config = dict(
    n_layer=10,
    d_model=192,
    n_experts=64,
    experts_per_token=6,
    d_expert=64,
    d_shared_expert=0,
    activation='squared_relu',
    moe_layers=[1, 2, 3, 4, 5, 6, 7, 8, 9],
    router_score='softmax',
    normalize_top_k=True,
    routed_scale=1.0,
    balance_loss=0.00211,
    balance_bias=False,
    router_bias=True,
    init_std_router=0.0162,
    lr_router=0.000799,
    vocab_size=10199,
    norm='rmsnorm',
    norm_eps=1e-06,
    tie_embeddings='early',
    optimizer='soap_variant',
    lr=0.00413,
    beta1=0.95,
    beta2=0.95,
    batch_tokens=[65536, 131072, 196608],
    seq_len=1024,
    train_tokens=733600000,
    steps=5726,
    dataset='wikipedia_en',
)
Below are experts of layer 7 (counted from 0) of a mixture-of-experts language model. Rows are named down (a neuron's output weights, with its number) and show model dimensions 0-191. Each number is 128 + 32 x the weight over its row's rms, rounded and kept within 0 to 255. Numbers have three digits each.
Before each expert's rows: "comes before" lists some tokens at least twice as common just after its tokens as in all text. This comes from a sample of Wikipedia text that the model never trained on. Tokens count by the router's weight.

# expert 20
comes before: "20", "19", " ", "18", " the", "17"
down0:151126123134139073178088119122167178188081130108091132112148183088155164122087164146107079095101118150079174179120106120155073099137217166097137123112169144122141129161156104141158102127100117175163138120158123165090132113129162124087120144137118123135156156174146063106131134141084162140109142164153110115148186109097065095095158141126147158150175090141165203131090176127147101182127102149123110130138153131085168179104120158126089155074102116089127162130098097186154096166123127071195078131147109097108125128104088225141162105149184145121115112155090190117153123069107189107

# expert 21
comes before: " ", " |", "|", ";", " —", "–"
down0:143073123135113148114145143167116129111140184146109070124135147130158132112143138145172184116156058171156147161144121190174127142113057143076148193209077070101159105118113109155110114121159120094136126191127147142083103088117138133141120105155072125152129099098094128099136117124121145138120094187144152094126161189165156152163101185149131150145099116179106131040117105095117171138110125112148086169162104056116087125119156104027091122145103097184113109133122118098160129112120105136180162121157164116118107139113110161146108074103215161113143078136121080103072151051134111153

# expert 46
comes before: " |", "\n", " (", " Cup", " League", ";"
down0:111100153156144145181093117153186140101099127184101150127112084157087106148159113107131144126132112078100162143144164164194064134115129082165084098148104101179109163171140105110139153124164214114126132163127116091133141141147094114075138118100076091107122090123093203180148196135173109104156101145168056114108089098042146062176138095072081162108100133131084076137150089139113166116149149111127129159142161117203139096124083089149160143097138105132111131105127088203144156126145164103132102152133177117134087108155172135147106176107176178113101111146097192114138143129078143135

# expert 52
comes before: " |", "|", " |\n", ";", "-", "\n"
down6:134134122217093114135112155145170101157116148100193166116160112169168129099132131178124101105067196146150176117156099079132111168124116143184141188111114161160136107138165131168160130086167125186135126105103180145115112142128130132139090132179099168110130115131105117113089149125149147143139077119108130152051186150151147111114178092123159173120072065116113107063134159109111171161160136084124136082101096145110126187100075117120124187142079134160171105160137139123094052127171031148128151154102109173127079187201093093109135104117108133091114140106146094122086171158130123101

# expert 2
comes before: ",", ".", " and", ".\n\n", " of", " in"
down0:120157128103142122157124136144098142146116125136131136034089122185133129150160133108160085171129097148120087136071080143141134102135172095147156117033116177096113104161089089107103133087181102073127130204168129065123162083094091174182134145147110117094095098139117103130135120129137203127093114129089089097152124156084116171138120127149093119107143120158098092107149144145133049160170103139145129090112158188064128162130097101112121148103071158154068184153180078154137127138083096120059147123084130147104139091074162165104110144103178167148050109150125145133166120123116145065

# expert 51
comes before: " to", "ed", " in", " by", " the", "ing"
down0:189133109157054043089079078177160141131138177133126124127136135154117110167075150170107121185106146152120138083110162117142087116116141126069192138102166102131165153084122066163146147099142079078122121091130185136150135094135152142187114156134068185106122152127122060161105182159181128117111133080197164083158135129125111131154145121164117120146159060137137088156112090110096142093172113096137166180110107121097163133140108166142112192084180174073084106111065135183095125107074121100151121106076140147115161127100180129119108109128146084136137125180109156140117130082122108108

# expert 60
comes before: ":", " ", " |", ";", "-", "\n"
down5:154172141097132198136162083179110120057142120090078124126156094113117108100153162131108152076153133147155183075094113095132150099146146160152104111161167100176108145186179139183140165131108135103175102158083130201141099117144120113103142117117194091139108134108116177163118159100162123137137154121086170144169129171133140117140173187133139114128101183158148172080087139180147176140133141187135080121144180172121131125132181088170119173119093107114092188162220131117108128102155145072146163081121131082147110113132141092102106122081183166103079087093103063093121162137119170120

# expert 5
comes before: ",", " (", "\n", " and", "'s", ".\n\n"
down0:079109077138135134155132072102084139115155124178149186162115135065166161091128095108130150091110159077120149148087132144132074130140043143166079118141162155115151179083125115155126138147126114125202109122138102180110078135145182104137147156091132139146111128154125160153119131134114116143162165077093168157168132099142102151080134134118136178141078122139111104101154146171059140131160138151140162166081163108167121101071171132117093033134112173133187156106088176093190103082134117107143090126173130129186169069114124101143133122142108187096140114100087105190119036131136162098

# expert 22
comes before: " |", ",", " (", "\n", ";", " –"
down0:155100187118151102135153102107151122069089156118102153071165131163123097155170098153080096159132120175098113084182162139106124162123154127062089146146135114138100164195134144255120161104128122154101191069137156147112120119094120142048099060139175132131068142108108109142125128144092102161155113096073137162112151079073128125110168188115153114124143126159108072114156123120131109126166162119132109169129151129085068137122146087121106180072149153094070100118104195130130104165136092110107158114107141169151169141116093135112073120072175125106137107172151094107088091142170104098

# expert 58
comes before: "\n", "-", ":", "\n\n", "′", "="
down0:155163160151072129109144084095173108147098182122142100110107125145183132140115124131096081142159155164138090051158145133121119123130112098168170112107186145126120106088146164146122179154139162072174147124086147120100132116116151146119170120059143105134145125109138124132101133151095141119099036157138140086192110160156145154126118139098114140095099143138135141217100127130087082133163166107023177167134145148148076108096073138083114092134137139109177082163175131118100111079130135140111156196101080143165146105164126146087127159164161104243123122136128116218122119098136115169

# expert 26
comes before: ")", ";", ")\n", "\n", " |", ","
down0:110145140080146119124109064204190179121196104155085163168156157086110154069212135135148134147174089151137168176119171121173121133104076114215159104151143116138144101120135107128113145117081166196085077150053099107170140090109162132146112162136156124169145090078137117151128138127124118129136110139112204106164129134139142200143083154085175122072126131146067115144092104092121099119151041168141170138166116127123129157110132142121073146119107101137138153075114183140132200192134138137137099156162109081116116102113121102121134059123131129076119154106105106146147137150130113122

# expert 35
comes before: " to", " of", " in", " for", " by", " as"
down2:145111106158142175180110113147102142103121150100163082128186106154163115101087129157147060169156122099131136074171056085116154119144093163115102121102194149156113159115105175137140133178108137131140121120168129176164175155185168110064162143160163094141129127117131127148110130102101138104042141180108092107119112174098103068107096138130090086145171118099116127119152125124066098144145154193083138090180167172204056106166096124091102163134153125024122078157135136119136090184127122119148117050126126141111108112167109137143134148140167148099151108090137154129115157143137067079

# expert 17
comes before: " |", " |\n", " ", "|", "–", " |\n\n"
down0:139102064149120166125164155086119103126154190077169108177102112160191161167117071174108145136148125155157070119067158101156184176138053121085163131143068094126111093101118134173121127149182119185118146165136088117115131193087131111100109120160119159127093155099123102097068120052144168148158121116124150187109148118084156119126144130138119095136072132136088155122139163130120082138108131154145141197142092111151086155099162070090144131119102112135134119141162123107106145165128128148149177170158081111116130160091179090207181102108180093061164131115118114118131132168073198133

# expert 18
comes before: "19", "20", "18", "17", "16", "14"
down0:126110095104103114181133131137166138077176121128139106129098100130147138108169151150127124170089084175139189147142107102121135116196101214122179138074097090126170128159103153113224159162124140115157119083130079112142099176104154143131169125136138099143133147111142174085116157137096103247156116146096182075082156134108142189200143136119095153102126148159117104100120139144132127142129183094137171071104075143142081112089096129060079130152146172109105139133152163152119125150130168079166081139142130062163164148081184135157098098151109130177136096173154165152120140080136137129

# expert 10
comes before: "|", " |", " ", " |\n", ";", "0"
down0:115134114168122107154140100127136044083113148145117121135112113171140137189131158140157106078077147155145091048163108161139079170143140064151176129091110133117095120099091077120114127170189159112087176103124133137106072044070139096146172195121073174105084140049128126106120123179135140110101137112116102165153103110103118124139174078112145078127133108124156114118161147115130151168151103123138148113144115134161207148184116110103150128100178077186156161140088142135147098150107109122092082120173161161141143168153152150136120146117079175203102100137209163079101154100141116148